Experts of a small language model.
Training: a variant of SOAP for the experts, 669M tokens, 5106 steps.
Below are experts of layer 11 (counted from 0) of a mixture-of-experts language model. Rows are named router (the router's row for the expert), gate (a neuron's input weights, with its number), up (a neuron's input weights, with its number) and show model dimensions 320-383. Each number is 50 + 10 x the weight over its row's rms, rounded and kept within 0 to 99.
After each expert's rows: "mostly gets" lists some tokens that are sent to it at least half of the time. This comes from a sample of Wikipedia text that the model never trained on.

# expert 56
router:56 61 38 69 55 42 44 39 47 48 63 31 51 45 24 50 47 36 41 49 41 47 51 74 49 46 35 62 41 54 59 54 52 57 50 31 51 48 44 49 37 38 27 50 40 38 58 48 31 54 46 44 54 43 53 44 46 50 54 58 44 31 44 61
gate0:54 52 52 59 46 56 51 55 46 56 45 45 59 52 66 63 35 42 51 56 37 67 35 74 43 49 48 47 47 49 53 46 42 48 45 59 51 51 27 76 54 32 53 62 42 56 23 59 54 63 47 50 38 63 62 48 40 43 56 55 58 55 27 59
up0:44 50 47 49 57 57 67 55 55 37 37 62 45 44 50 43 58 35 34 58 53 50 45 44 74 38 43 64 52 50 65 38 37 49 53 54 47 41 40 58 47 44 45 48 54 39 45 58 46 63 48 41 54 55 40 49 47 52 39 55 61 43 49 43
gate1:55 53 35 46 56 58 61 41 52 38 60 54 44 60 30 36 51 41 56 37 41 53 61 40 66 48 26 49 44 58 53 49 54 56 46 54 47 31 63 53 53 44 48 70 41 23 57 50 35 61 54 43 49 39 47 58 51 39 61 60 46 49 40 59
up1:58 65 52 45 54 49 41 41 59 47 32 37 49 60 60 54 51 60 50 68 46 53 61 41 59 57 55 47 53 48 65 59 30 71 53 58 53 41 44 52 55 43 50 34 44 59 50 55 34 31 26 46 40 62 48 38 46 35 45 55 53 40 49 59
mostly gets: " education", " services", " evidence", " independence", " Win", " life"

# expert 63
router:39 47 38 42 46 30 55 50 56 28 60 66 48 34 61 61 44 63 62 25 47 46 60 60 55 52 77 60 55 44 48 60 37 46 60 47 39 58 39 42 59 58 62 49 56 49 52 44 58 68 50 54 61 52 41 60 49 46 35 62 67 48 57 48
gate0:36 62 50 47 56 48 37 41 44 39 44 41 34 51 52 46 52 57 55 55 51 44 50 55 32 35 49 52 49 32 47 40 54 49 57 46 40 62 30 49 33 56 57 84 59 56 57 59 63 44 49 67 36 41 48 49 38 66 45 51 45 55 47 46
up0:55 40 52 50 48 38 54 32 55 39 46 57 48 62 53 48 67 52 74 49 46 70 53 40 41 37 50 52 50 46 32 56 56 43 59 58 58 48 57 42 40 57 44 65 54 50 54 41 45 55 57 54 53 51 51 38 51 45 53 56 50 46 62 28
gate1:47 49 40 46 52 40 47 66 50 54 46 63 43 43 51 45 44 31 68 40 52 50 58 57 40 55 40 37 41 71 72 70 71 69 40 51 50 48 44 53 49 43 56 70 48 65 43 51 46 51 51 60 56 60 53 49 26 51 57 60 52 70 60 38
up1:54 53 51 61 47 43 39 77 44 46 31 34 41 50 53 48 35 60 51 43 29 53 49 39 56 52 45 44 45 53 57 49 65 65 59 45 58 43 56 48 49 53 51 48 57 27 48 35 49 57 49 49 70 57 53 48 34 54 60 51 50 50 64 35
mostly gets: " six", " five", " ten", " eight", " seven", " three"

# expert 29
router:37 45 58 47 45 55 47 47 42 48 42 48 31 37 49 53 44 69 34 44 56 68 41 50 56 52 56 62 49 60 35 42 66 57 64 55 65 64 32 57 49 56 58 32 44 57 51 47 47 48 55 49 21 54 53 47 30 44 54 50 50 65 60 60
gate0:47 45 43 54 65 47 42 62 59 58 41 64 41 26 46 53 45 45 44 41 43 50 36 41 33 33 57 35 65 43 43 50 67 37 31 48 51 51 36 48 59 47 36 55 41 55 45 50 65 46 50 55 46 60 41 49 50 50 45 51 50 62 61 53
up0:68 58 41 60 42 35 55 47 63 61 54 46 43 49 65 40 54 33 44 60 46 38 39 40 44 50 43 50 52 56 58 36 64 39 53 37 62 54 53 45 65 55 58 48 54 29 46 37 54 51 62 42 47 38 43 54 60 42 55 50 37 65 58 55
gate1:48 55 71 52 59 63 40 58 54 34 55 61 41 54 42 48 48 59 63 44 41 60 40 42 41 44 58 69 23 55 40 53 66 48 33 54 48 50 48 39 62 52 58 52 52 52 49 55 54 55 52 57 52 46 48 58 55 62 50 49 60 59 66 45
up1:49 69 42 38 42 46 59 49 61 50 43 70 32 44 62 48 55 50 55 42 68 46 40 63 50 66 41 47 74 46 65 53 56 45 52 40 51 47 48 51 50 37 53 52 32 49 43 55 47 37 62 58 50 15 40 44 38 37 40 45 58 45 46 53
mostly gets: "ag", "ä", "ó", "í", "ö", "ø"

# expert 52
router:60 44 54 37 70 51 46 56 54 67 59 43 40 76 55 47 52 48 45 41 49 38 50 40 66 41 34 40 47 51 42 68 61 32 26 62 37 57 49 59 57 32 43 52 48 79 51 56 53 52 40 52 57 60 35 40 60 60 56 46 51 53 53 63
gate0:82 45 41 37 65 43 40 45 61 47 47 55 31 50 42 51 25 35 25 49 40 33 55 57 32 56 40 31 40 53 40 41 51 51 45 49 59 53 51 57 66 66 48 49 53 55 49 50 39 29 46 48 53 37 60 45 54 54 62 48 50 46 58 60
up0:46 52 60 46 48 69 57 53 49 50 40 54 62 44 35 53 61 46 44 52 63 36 53 59 47 38 39 67 64 60 57 57 46 44 68 46 49 58 48 60 58 64 47 64 55 45 45 37 49 42 48 38 62 38 44 59 32 58 46 39 44 40 40 52
gate1:66 58 41 41 67 46 38 45 46 53 42 42 43 59 48 55 45 59 51 32 57 42 34 51 66 52 41 49 28 69 52 57 57 29 44 35 34 63 52 47 52 44 52 65 38 62 51 56 51 50 58 55 50 39 39 30 57 49 50 50 37 59 47 37
up1:54 68 40 28 40 45 50 51 52 40 46 47 33 50 45 63 55 48 58 72 40 51 58 55 47 44 54 61 56 38 61 60 51 58 58 52 49 51 47 47 48 53 57 59 58 46 51 61 50 48 34 32 44 55 46 55 58 46 42 39 49 53 35 41
mostly gets: " second", " Cup", " final", " Championship", "year", " medal"

# expert 27
router:45 64 53 54 43 56 44 35 54 57 44 62 52 25 39 47 66 60 51 55 50 40 49 53 45 70 51 52 47 53 68 53 36 56 55 27 45 54 47 60 33 63 34 52 46 56 58 48 42 48 57 57 43 47 25 57 42 73 58 46 57 64 33 43
gate0:41 40 58 49 61 54 45 42 41 65 57 36 39 64 57 38 59 44 52 57 38 43 37 56 57 44 38 62 44 53 56 41 40 37 43 68 42 48 57 44 47 66 49 72 51 58 45 50 50 44 52 46 57 43 32 52 68 47 25 40 47 22 48 33
up0:39 43 55 38 43 41 52 47 38 41 39 60 67 47 59 53 56 51 42 53 44 49 35 49 63 38 60 53 47 54 47 50 53 42 44 41 39 52 51 64 53 44 45 48 38 38 48 45 52 78 74 60 58 58 49 44 66 59 49 54 55 61 43 39
gate1:42 56 43 33 66 49 58 48 38 56 47 64 66 42 44 45 45 35 43 46 42 51 44 55 45 43 39 58 50 46 57 36 53 53 55 44 46 43 53 48 43 43 41 61 59 76 67 51 56 42 65 39 49 50 38 32 63 50 50 37 23 58 44 50
up1:57 42 46 39 34 38 33 52 42 48 33 48 64 61 52 45 42 46 50 77 44 36 45 48 59 25 40 52 42 41 52 58 40 54 50 67 55 61 37 50 35 59 59 61 49 55 45 49 54 56 48 62 47 57 58 50 53 60 61 49 55 50 57 35
mostly gets: " (", " •", " dis", " See", " Air", " Infantry"

# expert 4
router:66 46 40 53 37 52 50 44 35 46 42 59 43 49 36 57 55 51 49 52 42 57 40 54 58 53 53 54 52 62 65 38 46 66 57 54 56 59 41 48 54 58 30 52 61 39 43 56 57 31 40 51 50 64 48 42 54 47 52 50 53 46 39 36
gate0:65 55 48 57 43 58 57 45 48 39 42 48 62 33 54 38 49 50 47 42 59 52 48 50 44 68 43 49 39 66 68 70 44 43 39 54 36 40 49 40 57 53 45 63 65 41 57 45 58 39 44 52 59 30 34 42 48 73 42 57 46 57 33 44
up0:71 55 41 52 50 49 53 55 54 49 36 50 59 54 39 41 32 52 47 49 50 47 35 48 51 45 43 63 63 39 33 37 38 53 55 59 34 60 58 56 60 57 55 55 43 25 40 61 66 58 46 54 50 23 42 72 46 47 44 51 54 64 42 52
gate1:38 61 42 40 42 60 43 54 65 53 63 50 49 40 43 50 55 38 47 43 39 48 47 54 41 63 62 40 45 39 62 35 49 58 50 41 50 44 56 48 54 55 31 59 43 37 50 65 57 63 46 64 46 56 63 56 41 42 49 35 62 64 46 50
up1:42 27 41 52 49 36 41 68 53 61 65 34 59 53 56 66 43 45 49 57 61 47 48 60 56 60 40 63 33 51 58 52 66 62 40 49 47 34 68 50 56 55 43 61 62 52 38 39 58 50 54 56 45 39 52 37 44 52 42 51 36 54 54 63
mostly gets: " en", " de", " participated", " mission", " died", " competed"

# expert 39
router:54 57 60 45 58 42 51 68 36 46 69 60 38 53 35 48 64 50 51 53 35 32 28 42 54 50 75 52 64 43 65 49 36 50 74 58 36 60 37 49 35 50 35 45 43 40 49 51 52 42 46 66 58 70 60 48 37 32 55 47 66 51 60 66
gate0:53 57 53 53 43 45 37 43 65 46 50 54 53 61 40 50 57 42 50 54 51 40 52 45 65 44 54 42 49 48 57 60 64 56 53 42 56 29 49 36 25 26 40 58 64 41 45 57 65 46 39 58 34 71 54 61 43 58 49 64 43 72 57 51
up0:48 49 65 58 48 43 56 60 47 51 32 40 58 62 53 49 51 49 49 67 38 44 56 32 27 40 47 31 29 73 38 32 56 51 36 45 50 49 54 41 45 62 44 79 37 47 35 50 50 54 51 61 26 38 56 48 45 47 54 50 47 50 49 42
gate1:36 47 51 30 37 49 60 65 47 61 51 63 45 56 36 35 50 45 70 41 42 46 53 43 43 54 45 50 54 50 38 41 55 56 51 47 74 42 49 40 59 28 47 64 58 55 46 41 59 41 41 35 42 51 47 49 44 46 54 68 44 51 49 37
up1:44 42 44 62 44 49 59 51 30 31 64 44 52 21 65 39 60 57 63 49 47 54 49 78 48 37 34 51 59 41 50 46 49 49 52 37 48 34 25 63 64 47 53 55 69 44 58 55 43 62 57 61 58 54 64 50 61 44 53 60 64 44 47 34
mostly gets: " In", "In", " at", " At", " in", "On"

# expert 61
router:42 55 56 61 41 53 52 58 52 65 71 43 39 55 48 53 45 48 35 54 64 58 54 55 39 43 47 44 60 45 48 55 64 50 57 62 31 46 41 50 68 38 43 53 40 59 41 65 52 42 59 43 51 43 52 48 42 53 58 36 59 46 52 40
gate0:68 49 54 31 43 54 57 64 53 46 45 59 55 47 63 53 45 48 68 54 36 81 53 57 31 41 58 63 31 34 50 60 44 49 62 41 38 49 47 49 50 60 45 65 43 60 54 41 48 58 69 55 45 47 46 43 59 55 57 34 60 55 46 39
up0:39 45 65 49 49 59 45 58 48 43 50 63 51 34 56 45 25 48 56 56 46 45 47 71 61 35 55 50 35 57 47 55 33 45 48 44 53 56 51 44 58 54 59 57 52 40 43 44 49 63 44 54 40 42 50 58 59 45 56 55 61 55 63 43
gate1:54 42 49 41 46 42 49 63 59 67 46 47 37 47 51 69 41 32 49 40 46 31 59 55 55 34 47 43 65 51 53 41 60 50 52 37 37 51 46 52 43 45 50 60 48 52 22 32 60 37 55 47 58 48 65 64 47 35 61 47 56 54 61 37
up1:58 40 44 44 47 55 43 45 51 48 49 67 48 45 33 65 62 57 56 49 55 41 37 51 56 59 48 45 37 65 52 60 33 58 49 54 57 53 58 40 40 57 44 56 47 56 68 52 71 46 65 49 56 49 29 49 59 48 64 54 39 48 62 67
mostly gets: " election", " Party", " Democratic", " Republican", " Votes", "Scientific"

# expert 48
router:44 41 55 60 51 40 43 56 66 42 52 35 43 55 63 56 44 62 58 37 61 55 50 47 34 37 42 40 30 52 48 57 53 60 54 53 53 55 54 52 68 47 61 54 58 43 43 40 46 56 59 45 48 50 53 44 40 48 55 50 44 55 56 49
gate0:51 54 66 54 35 49 52 49 44 34 49 45 40 54 44 58 46 56 57 43 50 47 49 56 32 59 38 61 31 39 49 43 57 59 46 38 40 53 40 63 64 45 45 55 54 57 38 21 56 57 72 67 27 54 45 41 46 49 49 55 59 49 52 60
up0:37 45 59 50 48 47 55 40 51 61 65 41 36 54 47 71 43 38 47 44 42 35 64 52 42 50 59 66 31 56 72 49 35 44 43 49 41 67 43 47 51 50 63 59 69 53 55 29 60 52 64 43 47 43 44 49 71 43 55 50 43 65 51 59
gate1:61 42 38 49 36 39 46 61 37 39 63 45 53 62 44 63 54 57 40 43 63 54 36 50 40 55 58 18 50 46 49 40 48 37 42 48 47 67 52 68 60 52 57 60 57 46 38 49 39 58 42 44 39 57 72 50 50 39 32 68 63 38 50 67
up1:64 60 51 35 55 44 73 45 57 48 55 66 55 63 51 68 53 51 55 48 40 47 41 44 36 68 40 50 45 41 71 54 46 56 41 54 38 51 57 49 44 53 57 54 52 43 61 37 41 59 60 62 74 52 58 47 41 39 35 56 24 62 65 63
mostly gets: " United", " World", " Royal", " National", " during", "During"

# expert 22
router:63 49 47 48 50 49 67 55 61 23 56 61 68 47 38 41 67 50 48 47 53 52 70 47 44 56 52 40 60 55 62 38 51 44 50 42 45 61 39 45 46 68 55 53 32 76 36 43 58 58 48 51 64 42 57 58 68 37 57 48 51 48 50 48
gate0:51 45 52 41 73 60 65 61 52 46 45 48 64 61 50 49 57 33 49 40 68 40 63 50 51 50 34 60 46 57 53 45 52 60 59 54 36 58 58 51 48 52 75 71 26 51 60 40 57 73 65 35 66 49 66 48 49 61 44 59 42 41 59 47
up0:59 69 43 52 60 45 58 54 20 56 58 35 47 49 49 48 62 41 29 59 35 45 65 69 41 39 40 40 42 61 75 50 54 50 48 56 61 61 57 58 52 48 43 44 50 57 71 46 56 50 43 40 46 45 44 36 24 43 59 42 64 44 56 30
gate1:46 63 33 58 65 50 53 58 51 45 55 66 59 69 44 57 59 43 46 44 50 54 50 57 67 66 46 37 58 40 69 57 42 44 47 43 45 53 62 44 39 30 36 66 44 43 52 46 62 55 43 53 54 40 48 59 53 41 34 55 54 50 47 47
up1:50 62 60 60 36 64 64 62 51 43 67 55 30 37 54 57 48 46 58 52 65 69 43 35 44 39 59 62 48 56 42 60 59 56 55 63 38 61 41 55 43 57 50 54 38 53 61 65 57 52 58 46 57 56 29 29 57 56 49 40 52 49 51 45
mostly gets: " The", " her", "The", " his", " His", " Her"

# expert 19
router:41 49 55 50 46 51 50 41 45 47 37 51 36 44 58 45 47 41 36 52 54 65 47 44 72 62 45 30 35 51 43 65 58 44 33 41 59 59 65 54 52 28 44 41 42 21 44 36 46 57 55 58 54 41 46 53 46 46 46 59 37 50 41 52
gate0:32 51 39 43 58 48 47 53 58 40 48 57 47 36 37 50 58 49 57 39 48 68 51 56 54 62 48 33 49 49 60 64 58 54 47 57 46 34 44 38 54 37 40 65 68 48 41 47 48 42 50 47 46 38 32 42 49 52 46 69 55 59 69 55
up0:55 52 35 35 54 53 51 37 36 58 30 46 35 69 46 50 62 56 42 45 55 44 58 43 61 42 57 40 63 52 61 44 66 38 47 60 43 58 41 62 44 48 57 42 71 52 62 45 56 80 47 56 44 58 48 58 42 53 48 55 71 43 42 54
gate1:51 44 39 52 65 48 48 63 41 49 32 60 39 57 57 58 59 58 60 40 49 57 41 53 65 52 48 52 41 54 44 64 41 46 31 52 41 50 54 33 51 21 57 64 48 44 62 52 55 51 47 62 61 56 43 42 50 56 49 51 33 47 55 58
up1:34 52 44 28 50 48 64 39 45 67 55 48 60 41 50 64 37 54 40 39 38 52 55 62 58 45 66 69 59 59 73 47 58 51 33 36 45 32 54 40 57 37 60 42 42 54 61 41 52 56 73 54 47 40 55 46 61 55 55 44 59 58 48 75
mostly gets: " until", " After", " before", "After", " after", " without"

# expert 33
router:42 16 64 71 42 57 61 43 58 55 35 60 55 42 42 49 67 53 68 45 49 39 53 42 49 58 61 52 59 42 60 44 51 54 33 53 50 37 49 41 51 41 67 51 54 52 41 46 68 53 56 44 45 58 56 45 58 61 45 43 66 40 45 60
gate0:50 55 39 48 44 63 53 65 59 53 31 62 43 52 41 41 64 54 48 53 42 45 41 55 42 46 67 44 42 50 29 48 51 63 45 52 41 45 47 60 39 41 39 54 39 44 50 69 72 33 54 54 47 42 49 40 65 52 68 52 49 49 53 53
up0:41 56 40 45 41 33 59 51 59 58 45 31 52 39 57 48 55 58 57 52 51 52 54 32 41 30 29 47 37 56 45 59 29 55 55 57 55 64 43 70 44 58 59 47 59 50 53 43 48 54 51 55 39 44 37 30 36 37 31 41 46 51 51 36
gate1:58 44 46 48 46 64 65 51 57 51 35 51 60 71 52 55 48 60 56 59 35 70 44 57 69 66 59 35 58 70 48 49 55 63 43 66 45 36 41 56 58 42 43 65 54 56 49 43 54 58 43 54 57 62 47 50 40 56 60 36 21 45 56 44
up1:36 53 49 51 47 25 51 65 58 54 66 59 42 46 49 38 46 54 44 60 53 29 42 58 58 59 43 70 31 61 46 41 51 53 46 52 51 46 59 62 40 60 46 46 49 62 53 48 40 47 51 37 48 33 47 56 51 48 46 40 68 45 66 39
mostly gets: " has", " had", " have", " who", " they", " would"

# expert 37
router:32 60 62 44 53 41 61 55 59 47 51 46 58 47 56 43 41 55 59 43 53 59 42 23 41 53 70 46 40 43 31 60 62 28 48 44 59 42 54 60 56 60 66 36 54 49 41 52 63 31 65 58 59 41 61 55 71 58 49 58 59 54 60 51
gate0:36 39 52 59 33 58 42 58 51 42 49 52 63 78 55 53 39 41 31 46 49 56 67 51 37 33 45 51 49 59 40 47 67 31 53 50 61 38 27 44 73 58 53 70 43 59 54 53 52 51 42 45 59 45 44 52 53 43 54 54 47 46 60 52
up0:50 52 48 55 45 38 60 44 42 47 46 43 45 68 34 63 65 56 48 47 36 29 46 37 40 53 39 43 46 42 58 54 47 43 34 45 38 58 47 24 29 39 38 60 48 61 52 47 69 53 57 50 56 50 60 51 55 57 52 57 44 45 57 41
gate1:49 54 66 50 53 58 54 57 44 43 46 37 49 42 49 63 42 56 57 54 70 55 79 61 38 38 60 57 44 15 40 51 52 58 40 54 42 48 38 53 69 55 47 72 39 49 56 43 55 57 45 53 53 58 60 52 39 34 60 46 42 62 61 52
up1:63 52 53 44 38 40 29 52 46 46 51 39 43 48 39 45 52 62 48 41 47 49 56 47 44 51 62 59 51 60 37 46 60 39 36 54 62 68 55 43 47 60 66 44 57 51 43 55 48 24 70 56 39 45 53 36 53 39 63 38 51 50 68 45
mostly gets: " and", " but", " or", " while", " although", " &"

# expert 30
router:69 57 50 39 49 61 45 43 63 46 50 41 48 52 66 49 54 65 59 52 67 57 42 66 52 37 58 39 47 53 52 51 45 42 50 52 28 66 43 53 60 53 42 33 44 65 41 35 52 52 51 54 46 41 61 68 53 41 38 58 47 51 31 66
gate0:60 38 34 41 36 46 35 58 34 67 40 57 61 46 59 38 42 54 67 54 41 39 56 46 54 56 55 46 34 46 69 60 60 60 36 46 64 40 52 30 49 56 46 72 39 48 51 45 59 38 58 50 48 41 36 46 51 40 45 61 51 57 43 49
up0:46 49 52 50 51 50 45 57 57 54 65 28 38 47 51 55 47 52 62 62 59 40 40 50 35 52 70 33 61 57 45 39 57 31 44 68 45 34 40 42 63 39 63 51 49 57 44 67 63 53 47 36 45 58 40 48 43 43 38 47 49 51 43 54
gate1:75 47 41 59 51 31 50 35 59 49 53 61 40 63 65 49 61 54 56 49 58 64 38 48 40 41 47 44 47 43 39 48 48 53 51 55 60 52 44 48 51 49 56 55 52 57 54 49 58 40 59 51 38 44 64 57 48 48 47 67 37 53 60 45
up1:47 56 57 32 56 44 43 50 40 49 51 51 56 53 46 52 57 41 46 39 44 60 42 43 54 54 62 46 61 36 52 42 64 43 45 60 31 64 50 44 45 46 47 40 59 39 55 50 46 60 63 36 31 58 49 42 42 35 55 56 56 56 72 56
mostly gets: " ==", " ===", "\".", " =", ".\"", " ===="

# expert 57
router:48 53 55 48 50 35 35 61 63 41 38 48 68 53 69 44 53 51 45 51 58 39 56 53 54 53 58 40 56 60 42 33 35 34 46 25 40 64 65 40 51 70 44 44 50 29 39 39 54 47 37 52 54 51 49 53 46 49 42 47 45 42 37 67
gate0:59 58 40 51 44 37 59 60 47 50 37 60 42 51 50 54 43 40 38 57 42 57 45 46 43 47 26 40 50 66 48 37 45 50 28 62 47 36 62 63 48 68 51 57 43 47 38 57 46 49 55 53 57 53 46 58 52 53 49 49 53 53 42 64
up0:53 43 46 52 48 44 41 45 52 69 64 37 50 54 48 32 48 51 42 43 45 35 48 47 55 48 44 52 49 34 81 59 54 50 38 60 45 48 37 51 78 42 46 45 54 58 56 59 53 61 55 37 63 54 51 42 53 43 39 49 53 29 60 50
gate1:44 67 66 48 42 51 59 54 68 37 69 59 60 57 67 58 68 44 44 39 50 57 41 54 51 40 51 65 49 50 66 50 46 58 40 33 42 60 27 38 55 57 47 69 38 26 46 61 44 46 58 59 53 46 48 42 42 61 44 59 61 58 62 37
up1:42 74 43 52 47 50 47 40 33 34 56 57 63 51 67 56 48 53 59 50 45 66 54 55 64 54 56 60 52 49 42 47 43 43 58 59 59 49 57 52 28 46 50 49 38 49 62 37 44 54 41 47 44 52 39 48 61 53 49 38 61 47 52 51
mostly gets: " some", " various", " any", " such", " many", " significant"

# expert 10
router:58 60 49 67 53 54 35 41 34 57 63 45 62 57 21 23 55 44 53 43 57 68 47 36 67 33 45 33 49 57 49 58 49 33 27 40 44 73 64 53 53 50 63 51 62 36 63 53 47 49 48 46 60 45 60 43 47 40 48 55 37 49 57 46
gate0:53 58 42 51 65 56 51 55 49 54 52 46 63 59 53 36 57 33 41 44 64 52 36 44 51 33 66 54 35 56 56 35 52 58 28 50 53 57 42 60 58 46 62 57 58 43 78 41 44 51 49 50 54 71 52 55 48 58 59 54 56 48 44 64
up0:65 41 47 32 56 47 52 37 57 43 42 45 57 52 56 56 55 52 43 43 55 56 54 28 32 47 47 66 48 60 44 31 44 48 41 46 42 57 71 56 50 52 81 47 59 50 49 38 44 43 52 42 55 46 33 56 43 34 46 70 48 47 52 60
gate1:39 40 48 50 49 41 48 52 32 58 59 27 50 66 43 51 46 54 68 30 46 66 64 70 41 40 59 54 35 56 56 54 49 49 44 48 25 43 45 42 55 56 45 57 53 59 67 58 50 48 41 46 53 45 25 31 45 49 49 61 55 51 41 60
up1:47 61 49 59 60 45 28 46 47 46 52 52 56 34 56 66 46 36 48 64 54 50 47 40 31 38 44 65 34 48 29 54 35 47 53 43 55 43 44 67 45 60 49 58 46 53 51 39 40 39 56 64 67 53 56 46 64 66 38 58 37 37 50 32
mostly gets: " U", " rec", " Pro", " pro", " cor", " Rec"

# expert 17
router:33 65 63 68 61 58 37 34 56 65 57 42 39 39 46 57 45 60 50 49 39 55 46 65 46 64 65 55 42 52 46 64 51 61 47 42 58 48 50 57 56 57 49 38 42 59 42 43 53 47 59 56 50 62 36 37 57 28 62 46 47 52 63 53
gate0:45 56 42 30 40 55 48 41 57 70 69 67 36 62 57 37 56 53 63 48 47 45 57 49 46 51 65 33 54 36 56 48 61 45 40 40 43 45 57 46 58 50 42 64 41 58 55 48 25 52 45 51 28 45 45 35 23 50 66 46 46 59 53 69
up0:49 56 68 62 52 52 51 50 33 40 49 49 67 40 59 59 74 57 45 61 58 40 61 43 29 55 49 42 47 58 53 67 46 50 56 64 49 29 65 35 54 52 45 38 62 48 43 45 62 47 50 35 47 61 59 50 35 64 49 57 61 65 58 31
gate1:50 48 32 52 67 57 49 62 41 54 37 58 40 55 42 56 59 41 69 53 39 38 43 57 48 46 62 54 35 39 40 57 45 55 45 39 63 46 64 68 52 32 59 66 38 53 45 51 58 39 47 54 50 68 59 53 56 56 52 58 39 57 43 55
up1:55 49 49 39 63 52 65 27 41 45 45 50 51 45 42 48 30 45 47 37 50 37 50 34 61 62 50 56 45 48 49 62 44 60 41 62 63 35 60 38 60 58 52 52 59 56 22 41 31 48 49 55 43 52 54 66 39 55 52 39 19 60 26 32
mostly gets: " (\"", " [", " (", "NG", "Note", " '"

# expert 23
router:59 29 67 45 42 34 57 45 43 56 42 32 52 70 59 53 54 52 61 43 66 47 48 41 47 39 64 42 37 43 37 37 46 55 40 51 47 50 43 47 39 39 53 42 51 38 58 52 69 49 62 53 47 38 53 58 55 58 51 60 53 43 51 62
gate0:48 16 65 38 50 43 46 51 48 51 41 57 66 34 67 31 43 45 55 64 36 47 49 27 54 42 51 56 45 44 50 52 39 44 71 51 57 66 54 48 18 66 53 73 69 52 57 56 61 61 26 45 42 61 56 51 55 32 50 52 44 51 65 29
up0:62 48 56 51 48 40 62 38 46 62 48 54 63 43 46 56 61 63 52 51 62 49 66 46 38 31 41 78 38 38 46 49 51 56 55 68 51 55 53 73 34 45 40 63 51 48 51 53 61 39 28 42 40 80 52 41 59 35 65 58 62 45 44 43
gate1:54 53 66 47 50 55 52 51 38 51 52 54 67 76 38 48 67 59 40 56 45 40 51 36 51 40 57 66 45 36 56 39 47 44 46 36 53 64 57 34 55 42 26 59 37 46 52 66 48 35 46 38 46 41 81 68 64 58 42 64 46 39 70 38
up1:38 38 65 53 47 54 73 65 45 48 44 33 29 55 57 48 71 59 41 45 55 45 47 39 46 37 48 52 60 57 43 27 51 52 50 42 51 58 41 53 49 49 36 40 49 47 42 62 51 45 46 64 52 44 46 50 44 68 57 56 46 51 42 43
mostly gets: " he", " He", " who", " She", " she", " they"

# expert 2
router:59 41 57 53 41 55 46 40 55 56 53 33 44 41 37 56 26 51 53 37 36 69 45 49 56 43 58 42 54 54 56 54 41 56 42 62 35 59 55 57 46 54 53 36 73 66 55 45 41 34 58 54 59 56 57 44 45 60 39 46 40 41 38 48
gate0:66 61 51 55 40 64 44 50 56 43 56 64 42 71 47 47 49 37 44 46 48 48 48 61 39 58 31 54 48 50 62 38 25 33 45 37 45 46 41 45 63 48 36 46 47 45 52 41 55 34 46 52 51 58 43 54 58 74 43 39 46 50 66 70
up0:71 48 41 51 37 45 53 55 61 49 47 34 50 38 46 37 55 41 43 44 65 73 59 55 48 27 46 47 34 60 39 48 46 50 66 54 52 46 47 46 47 47 62 44 47 47 60 53 61 55 54 54 65 45 47 49 51 65 51 56 55 42 53 57
gate1:54 40 49 60 38 52 49 61 68 47 63 44 30 59 60 68 43 59 29 38 45 45 45 46 36 52 55 52 57 55 56 45 50 25 38 63 42 30 34 54 58 45 42 68 55 66 63 49 51 54 58 65 47 45 61 64 58 59 45 46 67 32 45 65
up1:60 42 56 38 49 51 51 78 42 53 60 29 49 59 53 60 43 50 55 38 74 55 45 50 69 42 25 49 59 50 43 32 55 33 47 53 54 52 42 32 51 52 57 49 48 44 39 46 53 39 52 32 53 43 61 52 47 51 56 43 44 45 36 48
mostly gets: " would", " can", " may", " could", " will", " To"

# expert 8
router:48 51 44 71 43 42 36 44 51 49 37 36 59 55 50 47 31 46 47 70 45 43 45 58 53 49 49 44 39 55 52 45 44 55 36 44 53 55 40 56 43 53 59 41 58 55 44 43 66 54 53 43 59 43 67 28 64 55 40 43 61 58 61 56
gate0:61 45 50 77 56 45 52 58 37 38 73 38 56 47 33 30 77 49 42 47 43 50 43 52 45 61 67 56 45 55 50 38 39 67 65 51 59 44 41 37 45 45 56 50 54 63 48 72 48 46 31 48 46 47 57 42 41 52 54 57 34 60 58 40
up0:52 39 52 48 66 61 49 48 54 43 42 47 46 39 38 58 68 31 66 70 45 31 56 39 34 69 62 47 46 47 47 61 53 56 49 55 63 66 55 68 46 36 47 48 48 45 42 60 60 63 41 41 34 61 49 77 41 41 40 47 54 53 52 59
gate1:50 42 63 57 68 54 42 60 52 57 68 55 57 53 48 58 53 47 67 45 39 41 59 39 50 40 49 66 55 59 46 38 43 42 50 61 46 62 52 54 70 60 53 75 48 55 61 43 69 57 49 34 60 59 47 55 56 50 48 41 61 40 55 53
up1:65 31 49 51 38 74 35 54 38 56 40 37 57 39 37 55 65 47 37 29 53 56 59 47 50 49 49 32 43 55 50 45 55 50 52 44 45 43 42 66 49 40 58 42 28 46 69 57 32 51 59 32 32 48 57 55 58 42 65 46 64 43 49 31
mostly gets: " 2013", " 2016", " 2022", " 2011", " 2019", " 2024"